{"experts_per_token": 8, "d_expert": 32, "router_score": "sigmoid", "balance_loss": 0.00186, "init_std_router": 0.0303, "norm_eps": 1e-05, "tie_embeddings": true, "optimizer": "muon_variant", "lr": 0.00319, "batch_tokens": 65536, "train_tokens": 389800000, "steps": 5948, "dataset": "wikipedia_en"}
Below are experts of layer 4 (counted from 0) of a mixture-of-experts language model. Rows are named router (the router's row for the expert), up (a neuron's input weights, with its number), down (a neuron's output weights, with its number) and show model dimensions 0-223. Each number is 128 + 32 x the weight over its row's rms, rounded and kept within 0 to 255. Numbers have three digits each.
After each expert's rows: "comes before" lists some tokens at least twice as common just after its tokens as in all text. This comes from a sample of Wikipedia text that the model never trained on. Tokens count by the router's weight.

# expert 125
router:128117098159104091065165143097179156142141143160115113128133141121195166072057132130145140170053120131082073097110112146167096064163134092116183093119091117075126127120106190095173159111096104150111144178137106167132197111134086102121110111136120148193135113139142169144204181094079097139062095105112075148116133132052138138127129133099160205152095132162083144192130151140163179160106048149124168123137124129119040117084099150135128115212107134115118125139122117107157150126083099135100165165115116123111141109154133118143111135096180134132168129177099153103087201091091129088186166141127134128143117147115086158112095096136138110165191107148086128110137131099111158146152
up4:090109080151090122099193102094129094151152158107102072148155101179144143082152129176119136148096132106110143143152130155110087070153110122169092152138083077112128177183128136115127119129105114110140194139125075131178143051147062111119145118134086105174148123113202189101164087152147121147092179091146118083088092154059148136149098158140139097108115169139127150124134143163180098167183143154117104140122087090135142101072139106118111116176109119105164130154155120131131169161060136115150089075101119093090117060182155122121151088120142114102179157140132090196170119083094136116203162125106174146169079174089173074106078110121112122193177103126119147187146155093165148140131
down4:146200128084087136130153110148137120174109128149127126108141205130109122119128139101121127122142119181160205083111119163064137128104173134139107131120172121129110121119100148120088149207093179152118071113104108131073097116065134146109129146036205115077153161113123112074168111128113124087169189159156114077068132156106102147136109101102110189134117098158136106162124150133095164154189084149119127143181116158045120146184154157068075045087130131125093082119148169191079099123166107146148114148146157128108167189151145156117128115168120139146140133163092142103085106144141150112153100105136082116120088079095148080144150143155194109132123121156099095106166143060150156155124
up5:111137129159183107163111081143109120164112146151138116184092087128160107132111102112101090096158117108105063140145154108137126129183102125135119084183154132042104041126158121169127059114085124137188161122174089115158184173146065141119050124094111135132155134123180156136123160074093088053090150139113156143116136116141099129155074096174155128109146115118189147180076110141160115121150165113116151141160088140158180106111113122179125166193150175108151169154100130152139159067121112104134161168083116185123117120125174065136122081201137095116088189139147164171164151090079160104127169124088153098063113145102162179135094167128131112130180104132121153147124117125093141093142
down5:150063152147089160098142091131108127096132160112103137196118166142141133134080138142147125157143106088093091148123096107150168130143037147130116118143148208127145092069119160128136084079118135121136106100133159131159137121098156142189120143145093175158147107117132134123158134134105063087101121167158189144076122101120133115131192165127152116105114191165170105185151173117097127108075118046112082190125093127225126121070103147126091116170125177150148130174071111117117158141113150081079153169100152105119094131105148110096135170154164150120124124152113186124171137090136114123111130151088176125103078131053058125116115153121145072179148221162100131149090113124118071160151
comes before: " by", " to", " in", " the", " as", " on"

# expert 88
router:090103118155123157157181143020166106120135146160170136162148137103200100117076210151161165101069137134124089117140117123124135142128174059101111105141081149078120126161085116129147107161139150125109137147141135104110144096073144148178067038167158148118165111156116096164155153092126181096144094099095043112166117108133107225075143144107148152085129129158109071128091099115089125146079127112053079145092109149066115131117106117099108171116122128113140180125138114187114151119115152132096143107121151158126111117125175103144121190114115096119189114179119148128140126127094109096158177118136137173114085113146114148114143055129162195145161106138135112189140132122156200153113
up1:132112142105126157110189128077142060052144104143158147121076117179160068051110143085107084114104147149090105162135076112154126151109073131088119129137129092151061120107130167123145083149075126112162104105106147199123185144166160120130040155144167146138187171091145185154087104113120119158128109115073145113176108158118102098137114097120069128100110175134106174100099138175116114094138078126135193128142123133162174142063122122191116133174186170146151184047071113116119128075165187131095155158117161121112174143127178133112155133118102164140128113142073109122169132082120129177097141077078137182123121081139158110129119110135195108140124109148147146167143138109154133140119
down1:173141134084091172083118138082177093120102124069141074128149060126119167084130121146049144121156117139162166137156145081112136188108138143117122159174200136114058159156104150114202094111127189103127063111074149122142147095178144142092112118130141172111112115134129097097148152202135094165165104125116085167139116120062114160165129100111116171162126056119104121147150174137117158180120096135049139127104095125129123098140095142113113134156134106135183096105171158140106149083175138123174116146118105065123138126115077163093157140109154131105088136184145123119102101073078083118134162131134026159134116120179124159114171125157131190118129083162137156114148191118156132196164
up2:127128192140121133085167149032146163127118132142182188139126160159150116092134210120072108119135138137157085226120119110115124157121083138141156117110076149136074034174103113153124126137170170158173112087127113133132160094095103107126083142155120194136137143098097114140126149113143191128100140132143062113098117102139132119131140086116207188109118150100181089066130083112159081115134076123112116081150131133134070121175122118143150136081123047139102150155134102096137157126153184096154146172141102148054129088138168081120073131155172185116051138168115148118157083141103154142126185122136118087110136130122180116126102100103180166106185112116101145106137156097108135141149
down2:116106115123132080133153171108115146115103086217132110159106137098167108084075098124123153153142095130111113183089056139157154132109157137126163154169157153129131090137138151094164148052130136170104109068099148130162155151128106146133141110122122149148118101108132102096182117113146103122150136083111061106195132140133107101084082161156129122147157154128131105146076074134202187136105128155147123132180133134127109145129171098096131133106117149171154149194218133069109195085116108166122068129163112121155178119180141054101130125113100115098130129135118147132160036130141148167132143117086156153126153100127123092124110165127113251138192067161083174100075119091105116156081
comes before: " |", ".", "'", ";", " York", "th"

# expert 101
router:105140080108115126092108166115147087168162099121162078181107171081153065084095147182150138185123101219118094106097092102169145084185140072126136093160098191096134155171149100127163128100152128113118184141149106149144164157121135141120081118192111181153101087139158126141149174121085121140170100142079118120130182095120124127129123147117146151145098098174134151176155133100143042135107146160114141138129152137060073136153104217101093119154105120135113135118134124127180187112136141127090110156075188132075131125108190136113083109100143116126133099148175201101146145150115175118112152121126210134140188108138076122113110026130119130172114105139083101116145132104122174166154
up1:135163121066088198129202119082159097148081102171124131125101088134179161129160155110107077101154126151147074108134073126121192123195175150124125101112156207105096133106157127198116155116173125142131071145095175173191174089105118175086134142109145110094130098103174115101142098091097089144142123139142135073133167127163097130173107086122096150099123152120196195154172145072141055164152100113103109138106118066098150115176156103118163096153158145105177101073143167136146127108105139136118154105104162075121161108161131083106115085106144149172085089156157121100125156161133112151105082147138130151131133133044119102091180068129161124159153133122163128088128118071108142183136
down1:133071161131140092126100079143165120120176182088116108129187101155171177157061113138158140139134131072093168112134147119142100171133138180128091118170146093136168097088114114143089135134117177151105101096132099137064149141071149168194147113092107107095112098133107113110136119089130106087135187120142135126153121087170116113158187108100170143075176077186118088120134093135069113089175140132126081111155113051167142133127129096138113114116138117182075139161117100086150099096140124127114138151118137181103168138132108144114095099125108175090154223154125134168189133099180124160105164093090158168103122146096153080152119162121161125187216203127059188095106140102122144121079
up2:112137177088115102083171061115092124108175178129100129096099062155089169107113190164149126153203130144105078117103165126077145148159113120138169170185184156111064151065148088166138151131138150102155165034132061117151118089101146235098127182171153103127134164139122150116119152156160177120159121096166135182075148120135160142123108025135108125118128113105177117133104153173105110103114079116121149157134151060079152131137125052114137119146144164082080143119138118085145144068101153136126118175135130165135173140101159113102139179126124109097134115084152103138126179162147146141073129143121103125116089160102098147152100168107167093143096104169079109113159114125120110114141
down2:166090178113172142184150150178143121129153160083137075123100094123094094148162103074048123121170099159127111102132181138132162139115124157145157130107148090089108149129149116131083090092129117140122092099120075128093140125114085154125089154150122081109151163134132086116144081130117060084085134128186165136163077137122137192168168176105188124111205133140093147125117107125119120180125112154106086038150158109103107119085134079064137163096108122150128089119137160187144149118144161142146193206137128100175150117125189167081131122099118101179093083120147142112155170094103165079105126189152133122142162137133105061098160182111079107185123137079196115109161150154125077119110
comes before: "\n", " ", " 1", " 0", " —", " 3"

# expert 33
router:132163100132087127154117143114124167131129138158119091131077110074159114169101151103202173144108135146117113142094108153151168119201103086060169123099089074146101144114124166042133134116144121174118147210147103139139110140102049162141135094177121127117143085147128146155193234125149183114151095119100123137165113075102117147120107193142128108140059102140142113151081122122139130112125112118102101134163102120097097126147160112128110139095136093120108176118137158196128177121120168145031159150107176060129127066107199120174122169124139083108113135167153140120130168054146199130120161117126128105088150089102095155094075132096173160144102058105147100098134132114101127132101
up0:099132127137088122144117125164143104152142106083152122098191149088127096078134162161164083092174116141092115086137153080089137136129123147171108057124080178173104164143100137150181112185148153072066130074102147182126171160116154116083149115163168114165117114076105168127159122122113078146086166107085142141166199102083115114093145175055093131072101157120127074186143162093125091148113169127062117087091095098130082148135181160134096172064159121064108162078137122097125102136101133144143143128110143104141152120082119158108173109124116193127126136160196162147071135128147132170111152144111081126147111137150114041126127162130127161132187141172121150177142142134194141130171
down0:123091124182052170133091142125124119057110088179100130077100072166094128180134111107148133108119091172126148190128099197144111104148079134110113135151128094154114117122133090139133126112128137128173149136121130074078106114188101134169159112102163079067115103071095102081135109135070120191092170140124119145174079108105139099140133143170158202155129087154125162088127109133160112066214141153072162079115185152129184093115155103055115155136096125129103144200152104207160123194137141088110142189122133094120141119149167103153113156175178179093115136121099136085148154149142151097106102103082145122155126150137174161110138131082166093131121130106159084152112119166138106165130
up1:142108108195121177150163142165087119084113116141177114106089171152134063166099127152090084162124138147094182123086079111149187105178091099114125163118151217081178172136131199061126118153118155109084108096115128112124126121134118104092151162157102066111120123078119130109121100166095108131144151178172139184113087089159114046092105107158186112136050158135136141125153103115141111174164167134154099178065165124157087121150136098101163114181119170109070093140147125176077138120136155141179111160117135149116138089053200148148065107089154076133088114121144136094099131126169123124169166102170060164158161100114118108125140082121161132161115149119102139152118137101141151118108
down1:051118111130112063125187123081114107087155171115066110077125150080130089134170082128095093088157158151141118099139139075161146135144089128101116124116115139105071173161106121136158136143108072168112148144082168173096102146106145089068191133096141092109145118180162198137073153131118113125107189130125104147107150078123119117151158117132125178129096154057173174169199119169136121108089136125141137125098123162128158123100122122115141161101103152162120103182083150101121167153199116135133123127082181121148118184175166182109152156152095150131148134174108165162172053143141130223075140141160118122142079060125151152097109143118081119143159106109168151109057106098108086135102
comes before: "-", "==", "===", "|", "The", "="

# expert 15
router:091138066150166163106177164042177100146177181117111111184095139128133096147132139086120176098117147148175140128132131173170122112167132102112106085108115128108166108148114182166129064109131179156127105137142132126163144163085110105164101130179136141123104121139127126136111137072156139081117106120068154137107132151135072180074091110135170156117091098132134125158120133182121135191075076101094120187081125087153111124178111095038148119153080117123147138082123101128116201123112120099083096103164148142146126121131219136178110145107124136134138113223124206153139138083059152123166139121128126163086062100107068130123071149151117119119129125093092169161140171115131155189147
up0:089119152070157160170076176116148130160159111127086121124165133094104110138160168183070173122181166179114190161084102134137124124130119094091176086128123113104114156080097145070150086090093140107149170103131137117139092075202149163153101116122150122151134124153050106140132129158101150089076164169137162117187079070139130167094116115136147139107150153138167129123099128137103136134126099149078139149082087148142092098145096106131112198134089140131125112155114103179137117164102181137109067112175102174161115148136068152173072141110070090129186146081125145105149131113121132145236139085204159134090146130096079161163120112174118109102133091183052098114124152101125108158120
down0:136119129150164148113170195129127062125086095110101102126139135134113196055109144106164122166168143077125165161066155093111141108125133107090142091155113196129174124118081120098200148137144124129110151145143170112139050130181155148138182115178169091117113131093145132105097138170119136178120135185127140164085054138106089124124148186136171103112149143112161117156109096106080108137165108161134096125122106156153129065117084113159138116112119088121081095097091078142165118102133160117114111143104183114117201102137120133120156120108154141176072152093114133169132168130122054127141117167129176134064121165193093078065166053119096064161152129113102136133110137196125180174079
up1:109143054137159145141163177068154143189160124139097116176086138181091155139198106114109149129134136181084057088132126131158065178118130132151082160101128190122120150090120164164169130113107152105101186125071169094158100134097118155185115145074102205112122091111138154114097148129131115112135150124153204043159147153112133219119145130108110103144085118113127181190123159182142150103126110101148111155117098116137088105079149116123115091105080084131197119146125119080131115114073145115119097118125150105137145088166161093150196149128060116105126129142102119210104139130091166099153150141151135112070144089132111147135101163089121087167115083095082170133104144125167127161089
down1:117104116178124116134105159161049079166132098151155186061077144144137099166128139198100063127118094178150117121170093151114068166134155109160111191150111151111106112114142154136073115130141170104091151149168094075211133111101171075145082072123125099119130174099103138129144147130134101117126193102146160110116122142145141117167124132112112087058180130145167086121129102167097124092102121078205086066210132156159140111107083118088131119143128141054123120115129131146177145128140072107085147195125150102120125192146148174132094112127156140187141090104143118141161163141149169185182103081076149149117174134136128150143076151122151139105133086123073118083168122142132131125084
comes before: "\n", " The", " In", " also", " He", " well"

# expert 31
router:077155102174077109119140134090197122152115131156112118133069161085148141100107113138121098188082089126090067092112125167150118100155134123127160103106076104176141107124114173140123149109109141170129164152135080182115116123136053160126123143146101142115140077128113146142155172152133153127141134138109040153159143051113108136084144151146132216192080103172071120165090144147123086184084082153117166103166150099130061158098098163158163128193071100092073125134145086152124177132083095126106204114069135153097141081128119137134125132086137140116162112167142180121090175122133132116133171164083145149117149081136074189137112088153139089181142086138110131121145139091085161144081
up4:072113139145164122105143098168120155160114077162110084126154085159088070112151173147115123119150139136096113084175177118178132164170133104122161157117162103038118149107140115155098116096170081115114159162172117126127115112108100090107076142148079079086112082163204153123102163093147106159067107160157179113141111146163192129161098114128101155116121174136121136152149121134125122161113110102140127209125110104148194067097139197106111150062187162126145117132156102167097087142140167145151119169134173138076098157069148062156128118087107140095109107153139112154165118170081134195157155180164084135102046149073141112158104132141120126184120110091113117117159144213131100129127
down4:155138096080135120131112118152206118111104100151102170135151067140171148097199115160094163144132133160113131163123155121079158137184144129073135143145075152106104144177127178166132070136110123133113096081087108145091129152128126166132109117044147096168105194133134083094017176105134117158106131110084172186165075134117084110175120149108182138171136120102111096140123067127151158104139140153130103137113159161105134161144055079107157115135174155167125144086161070136143136091109147068127137095194155135142185171165123148130182081145092099146105120181165115167094148127117094139091089133060138135119081123173134091108157173145043143128116183132110112105137132120106146165129
up5:157146072142122140105098122135159105078063178138149110128092111133153092181167041082118112108119098148060092149135099133114081108116121100172129117085105084122124083097082154098154173109103168139114111111138114138127168139129112123154145132119114161147074109128097132137147192141115140160140123161102148130182109043097082093113149122122191138141119110151117110142121077108126125128110081123133146092153119192175063185206145152171216094142138109127185102130115132152144159081138128113099151111065104163089139136130110135144114206087178182120168101175125155133117155113085141129067201194116126155162178142188080107167144131095141161116174069187098127113175126156109120138117
down5:118152094105120107090118097132132172148135129126082141109134195153159123171167180217135179139162110147115102138144208123171157074096083146175088125128079137105132090181106135057127106100110072179163144114107136148099116131118127137136141143093101128149171115129094187137107084091119133113097159062098129076135111188177153110171102174158124148147183087091163064143141088174163136121055120076110142126152115135117169175095129138113134132175136140115086166122112141151147169105155151147051003140128104140143141119129141148106089135189155098136128107128127138080139093129187156105145123083151131081133114136132128164111178050091117167137159136091184156097101148113081102116125
comes before: " to", " the", " in", " a", " on", "ing"

# expert 91
router:075123113137100121118184146088127136114135180151112122127075152065103128084049154133102108131074091147157161113139104154114148136159151120146141130124104115104158160179118094121120091124101124164102116119207119164119122099065125174185055060115065101206104122197121082130113164087104137106140157115151112209126125143111158158114101122131107188164110090200120124126076149073088086168147096078114160111180150134077067155130169167070137142173130175138068127141133114128161172120095143135072165179107115118089178080119139146171112102093102095121113123144140133121143130196145199152121203162132143171130163139147111121120099142106119152170109138151145100131146074107158152152114
up0:128118125127134168123163161182121160129118166132093134069101150155113109122077176157112066149107102099119135107100121149151145166131104079101129106137108135135195104137145129159185171146120150131187139168172113128095145162111094092140106126144122082178119129164086099177174099069138185116079098114121117152077108090117174054134106118114176136117096160096087121111138113114158100128162100216142136186106166078132074121190160107075101197106093059135167135146093090090090124144147136196106109191062128131092153094108135145135038165139148162169223102115170145114133119128071129136134137129101124104149106105109175126100098102112176169113154132171115115126133138104159160065104
down0:102075153085127134192139118150140153151113158134094122173181110151161113129077155158171093092126095131127135087095103019150042166132117164100127112094129147116136121087129148174067173088113090149088175117087087120116092140106178089125113152130224093133139116085119132071133152112169166135136128107139174138104205150153093102129178161127129151160131135146097137149198183120122136123117102112183138105084146185172141137114076138051073084127088105116128154138138155173131105149095136117134069120122160119144111148141114156109166098143172138109135111144155083088138094139158162113143128090152132159218162152095118086106090136144157123110067143103211130086078088158138131129163
up1:129139116090110077123111130148123148138128144154130094189104091123178145101131120063151112137129077122135085131152087155139143140108130117044091103080059144116156108152149148125145119126170149129129136157105114073137075108147069141137172214117110137157067073121107109139099210125140140122095103126149183142139077072067153196082141105099161099128098106092154073164083077113153142096125150134113149131062129132112152064112141174107146116082138120122080097116193144138202204175138141160121139105133165140099134128140099109129126144121139167121145125097106182130116140157147165182106079160137145173153121164154255097109127067108169164126123167139116130149159142123134176166128
down1:175083136152123133138135117152140160156069086128103143075132099117149141124111075149146207048119184124185138123098149112144171139151144072136173142099142115176122151121132101153111145112141117140083107166114151081104092161097180158121156142124062114157122118144147157126096073130125156131119120124132122057166110167160150059134132128120163141185107173113121174145071101088142101083102100130127100170166133090146142121156166140095074120065144160069150131134110225097129137088153122137106191103107128099121119113158107089162080186108092146173130191092050100125122124107114134153088194115114171079111132080145097147150180154109170102116064095138175126144142092149173199086120
comes before: ",", " (", "\"", " and", "s", "'"

# expert 46
router:109123053148079093143146154100085153123213173139098102196126138105152094116127109183125160173111119175111106129137145114161122131174137079118129105172141126152117130127099132095143051065108190129076117149159068121179142191114125119113113122146139098182153116217059148103137220138126130137140112142158098183097121174105096179104097160109122144129146093162063116145117119094160068140094094186104137143161128106061108157125106132051091142141065103121098174112105132150112169107112122118108141149102158177129208103115100140170119130103114141117171077121074236132124169118122171146141147099108128132120158126122097158113085104154105125107144096117102105163149108121155140130158
up0:111136112125167151135163116059095148103159163189114120116164138088162155144121079165158150150181124105120112094143154126098092148094109139037088118133040121149157143087150150124126196091103094122109126084136117171135145107138155095179159156138096170095156193175080116130188192144144152115147143188081084140123103128071158152084110158144095147143140094106133190096152117139138091140124121132142098175137164076167130156073129144124082141134098072136143095102148081212137193112074163142090168145152099165095074199121112102155122164157059133084079099135111154111114136139122138132087133114054163146135094117150118140110173072166172190111153149104119125144108111132148154143133
down0:162132169092133113206172114159134176161135101173092191097126117074104095128162146137148121176087109125124108204128141181130118119134138153127108130134129143114108145136113128154134131138172097111149095101187082118128090090105124118050122154134124117124140101098120079148166130117073153163130169114143151144059078072152148121166135128137138151143166144163154132124139117023160116104088082165119158080110163119126154133111146128136113092071144154146165124085176159130110103132198137196171128135116140084100237084127122089125138130125141133157094108093135102084096121104085140145026084185128176152143141141109108172041199088116120107134144128177131082114167163120157082145126
up1:112115120147150101085168184070099179128162106194112125122168079096160168118143130132154161124140135175137145142134132101062152131125125115117087110174144129191111122134069098163099132096151162152109142141117174119172169119147104078139106113121073115139190142181118162084157246172175091174131160151110109147084097165084130182089110142059069143139174143173076128160120142087088131137127085151147143125092133106105132156084091148087082176127074128070114116139100119127140121090094038123116161146092096103110162169167143125067138170153100103130179083153102126164087097163181133098120123127129094134117105161120153106170104100136113146129114150163126113210146079122108173101157
down1:147126100132164164156116131118120129135135164104141154140193113113099153099115109137153096087126060105167133139138169155146050080150099148130136108126100175116094131154063142193094159136132135140107093061152210138091159123142074149125140125171152125158089142157130155068125106142156126122106103126146140059105076110099096091083164155127209083172175132138099105149134093110167123134102101136113114108125152162143114181137119137212180147085140171102173128224108173095158195089136170162118089130136112119184116142127127093106175143130153096112103074114073080068155063148121129082145104185089159132128099074106090091145151129110118184179142111165134080164142081132146121129116
comes before: " ", " 0", "\n", " 1", " 2", " 3"

# expert 96
router:087138109142112104131170145098142096139195164119139055114133147129164118080077156095155114163117116209100101130099121155189168098205158109132146112147130130121111181214146163146126117115136157194103180189141131202132136205077095130110089108150132111151149144113147129196127148060035137106129123098087159177115160094099108124112100121078124131128109081148112140194117121137095138108145129091126132166140105112127113084147124110068117133153098122122131141123120090112183217101128129154110144144066169121131138125161146158130081129067129095113162140132178194118145138135095175131109161136100204104144183088114133116053106108140124142212123082128094145097128121104137151134138
up0:121136084102135098126113147091110122098090105149102096104166177185134112100140190093150150132121079139089161110146156154126100099115132089133130159129113090083109219091149158119129146173195106120108149157164170104099169134146131123123148161149166114121122082121131133169118097048092137071141122072114132152123137092127101102132069081105121137134053155116169106201103121115186124145163106146151163154167148163110090125095168146122060157071161141159059173135123149109100170110094087130072093109131067186063085154142143127152155112164150136168169100146197150129084144117135163103140160114126086106157170087169139170090119123106174169185136187129088136116220110138141121162132
down0:099109153069127148102107102084106104192120217160179105154103172143186115117104106052102139108113143099158116141100139132103098165131142100186115130150155148096143125135144079088124126099168126084114068089186116157144105139081092128137109085158069145089139175125110131159109129124093143185115117097102111206128099164133159120128190147127129120145155162139133132116130176185078109118122148141117148185180101132150111108125161079109122065195108173178134164129103087100123139152151106134135114116132161084120099123151096076117120139152165144085154144111215089148081079083102129179077096129182177142127096162173202128162083088149143190099115126139162119105143122059134093167084
up1:091186130047156125132132153103152167086087133154197110108143163118153190085182132153104115151128168164139124175086131113140148136088063081124160114093067089115158125143068115157097120103132134073122137080086140140177066151131104118126127145177210154170137103154119138132169132125113110097115099164203153141145071099103133148095151136079174124083153091139137175123161078106115124163093159161212110142182101159105137119126069095112097100198150071067124093104156157133182088125109105130088146127121154163151179109143134140141117126106122117098160107153117134105160142100129136098088108120165217129114144208106155102116109127125091165077118123175135140169158105138185106088106
down1:157141092141125158183115139107116150131113149137123121116089093134108073090064120071124074099092168139109159077214107080093153102025134127163153115118099160095090110169131124126131135125152162142126184144145153153135084146113097136069130159093181102174108205137136158079071150126182140124141105141122142143087087097153147054151072166108092100175133114159138116117073160159122150104151128166121117115145116172136184098147065143070075126090143177141124149195178168113061179076171099112180103191082144144138135182132147145128127143148123111144117119115095079139135182104145075193125162129137101129137085141116099112150144148125145138130147160119160107167144092145141100061165
comes before: "\n", "-", "born", " The", "A", "now"

# expert 6
router:095107103113084114166152076091107154109148186116142113182082096098131069124047159165145143129065092160134126083128097176153158047152144085080092155109118165155176121186170102145160100085128094184085112123221125139112137135097088120165064083131148123167126138186099116170142136089112109112174157136152100194127052147131098132097116126065098144118120089206115148096102069096113106139138097113125119167147140119057089135114142146103144113163106126107049120113113123159116137114131134149113194156153135103116129090171124113155167138129149170150181075168132154099139163140115158135136136154111189180137181148106118153141119118153123158172109104176159119135163112062150154147158
up0:140151150093160142152083078106107085116083172144144149112120101108142146134132117139175077116104127156116149085183132173087163110151145134127119105113107134157182146131167087109114098163079119125092161160171143202121128077157104140134115112103139123152109180172120060079101146100093120145154105164107124140124103206079102110098105107060144123157120077151165111156119063140165196078082136045159116157134155114125107163125091164054127131156170081136117158152172089158077139093100129121141153141127172102224069151159101118133130106130138091065187117176090121135115133152133091164166107134116178112077200103115115146117100078143079148183132106143140172134138090134182100162167
down0:132141141075130069193104090134181093168100152108103115127146135139091080129105130142159158121121099131152145118158139137149098161148185161119060122154079108108070094148163118213134148157139134138076120143133111063119120160189098133188127137071182095127145151196091139141113069092084183121112113140165135140067152135160145098169157107115149099157136158121140114123184145132173117085084138143129179136112082149128121166139137154107110142123151179101163169066095183121110176153131196068177153091159128065062129127109085154103164093165124156155207103118122132080147126178107136112126089105155115116126139185078112110110050088122140092087110096134113108122071167138149118084139
up1:100189069149160097141126049115138113211137149133093171199057162135115104124173129206155151102068177123160090084127133160122163158133123152125134150111139152098124123164128109159148100107095109102112176132077178099114124139167101047161067137131182154140112149157178149209080089161070104085115132140118191132163097144147082126144108128140119094112101116163114142071092077084138184112155098086087132091136093069122134119073152137166093130136173172160142075102074130133116151088078120114171134150107103090149115131087150107083155167165135163103136134159086167176125157129051096104158120137147162156105141096124132153105155145109122143146112109173121127083114153091168129131141
down1:160105102146133143134166174153126116130129158112139150115141082138150186147084107124093145095168187131184082108159112105142175108136087104131093189089131109146176122128136126198163148133156102063122138175123150137118150121113170123126102093099071062088134069087137176107150139137106128136131078114067090128155121124088152174141178086161156171165128140173162127137068066115143123096098149121126141119089109096106151084081126124168113091095187175126192107131183065104093122151102142135078158110088163180084175166112106099144104183170080073094119096127093077128125095168175100127172051162130142142100082126119172139147143159156098169166043126118137129179110165137156134149146
comes before: ",", " |", ".", " (", " in", " City"

# expert 2
router:083157069122100131098113177153129119134216175125118080157117168102133069064054139118181129197100172134110097113101146098181141027114203073172126091166117126120140128171083135095166102132153144123091182163184071137158158161133123135113078127201149155150135095165105160127096191124108179130152133131098052165122115114136133125133133144138130144182115104154099124176108098153125099171093139162106159120125125139095070132173104153111130131130097140145108142090112144164094180118145164115104129180117196116128089122122174174140118150119127107119142102138117213115130174159144138140137169124099155124143130064174116148114082054113112147177134093158080093112106161097143149131116
up0:150165154146118215123125056072115142182198092169115125134134125091141137133124146108158127104170165164151150058102119107122108182153143125108089136109135136123113138124154083104107119172135127147179184152137132156160131097152184116060104128119121141188084140157163154081150159088095085091112117165117070110129150092144098110185122170147137188103094163117126139128126092117134087124089135152050092127142084119175101142127126073093090169137186172106187131134134139156113155081124141161114128130052067113180118115143145117136122096132105127132122097144172091121129071075171168149111142132171155073175154156152108096104150075178100096122101137154092130100162158069066216161091
down0:163089111096131149159114177185147088147174166060130129112161130157156150125130135099122183175106100135145101136107127073168085122121048099136195165116081199141158113101091188142182137125131112112202081125162133156143122172105140126080162137133136124142154065065168185129062097142121153136177101166121132114145100147148130156179117180105138088196127167128159138093134097186135117150122113179099163092120133138093144119174092133144131084110180100145173125117146074134084090141157161129113109150118101097130117148097084078156067131098105098104101142144128175130117085136125087168053111110085145082122165105087078159156101059106141103131174110131067120133087157192138105108147
up1:126100086093141117117166115100130088113163113160149131110064083172114088164124141078125135154229151193140081073135144137070157130139128155142126135151153095075134184142152115175061154176116126137212193074133083147178139189167139109145125133123097102141146087120187131153125143145066069161131145136101101138147129134072094091150073149118147118100146131135102146147122135160129142116105144142163144130106116106067132152187051114147116142140101158100156111145129107101140093094103163082117161187135128150116183101141165118149084129102123140107026121146205168094154138134167099090086070193115100160094184161108109108142131115100132063118131080126156168119159133091147141145122
down1:126152130145131104114108093172182104132137174116137167096150103148101065113107141159069110128157160094106116139180132139180070166159166213191071088169129129181217156073174100117124161138113139142120097133169096069136152131104115151101135104200124132154131093134114124111142142111105133138111155109167141137066127082151126117157117127119178194133116152152124142134137076075106095113177091139096170109136145140171121157112148109152094100125103132123124102136143111150133160124093094155135111129143055083132125042152093131095072098118097165162152108209128136173148085140128115238132067139134176123112149138092103119098127149127150109136193141139095049109120131086046116122087
comes before: " ", "\n", " 1", " 2", " 3", " 0"

# expert 74
router:077120100149120081148143176145104137097175183098100087177115148076119071095072165141159127170104080146080119105152157126185128077125130093161119105162158093146132139161095162102149106089133128103081163147163133144147170181134092146160075088113122122182149118135107153177127184136113143106139111113144078177136116113146138155143119188077126118111038107145119078185123115111118104099142136149085117153111132085052088147137132139085119163131098121133033186129091126156145122136116155152088143159141147141153127069132195179133152135096142127153205083144158178093128154135129206154170182114069184135115181090144126129097069078113100143141112063130141110126103148088155152140146
up0:113151164099151116140178158125135099109115093154111113189111128081158142111180112071082118101143113108213128125131095106111192120167132131128140162123152117147124147148117117117120120143142106052127055153112117111122079173143194107097154165146208150159133138140145152111157117091157071124158109160129080156175129131077117083162080117110106172107141121126169146133108123088113072141098097129073165095095144138096094183095162113124063106140109119111176188110143168126097068100116071142174155114113149067094113085133107131131083103143108122141116100106169146125152141144086144147124121142074190162153149151063168173168157084129109136161150054176146090164156106071148192218161
down0:159136146112080126165075144093104153132095127128197150090093031100100115144117141135161105104096062176157111104061125182154086105176157150085151123148095168091157123108130144133096214121114110098155065072153115084145146088132142136113145159135119097235172149111109074119137110046162115163114141114137156155144142118169137053155122122090196194124148156154116160110119162113115099142145171149144148141110138199079136110099140167123116131100154157097137099069168127143131142164139182150106088155102136129107135063158111098111106151095137107142136091116133161062091124113186166140156103097127099121154173172072105119156140124153202115056154162124125143120116103152124125141138
up1:187129129115124175119079186118072134137111108181134162164129096072118102160051104118112057118127128136097097136153148138142145073140103090148169127078143149178135159117151169052147139147150160109171168123143121142157116110137132081173131072097163207134122044106141191144103122123096067110120168059189132108119117069118157122146109141050112082206076188135127105144164104134124181113164112163128100141128171093094131065112116114163151158157143141104087112115134121097117113115169176172171147145136091107179114125176131111099107118096080089129146133156159129106127081137161155093169107139159107170115073136081162131143118169130160163132110079164103153145131058107110102169115
down1:152150172072161100112119062169110126081116161089172178085199100137129168150141106139111196128083128151182100145143090091126142105063119099123176102135121124119218142153112112165084101136154131155142098101113156131131099136084150139112165108088153126137155172057154121107169154170187138071126111159126138136138126140099178132100095112103158111171094154160099108082183190151135143153143104136148083098137148174140131161129121104167212126171099119104176104123076127074145150138125143093083150087110150071171132215171156131155119092160156163106134094175130120128112090142054124096102104138056153113121123091124157090097125153099081143091100155139114115098111166125064159145066
comes before: "-", "\n", " ", " 1", " 3", " 4"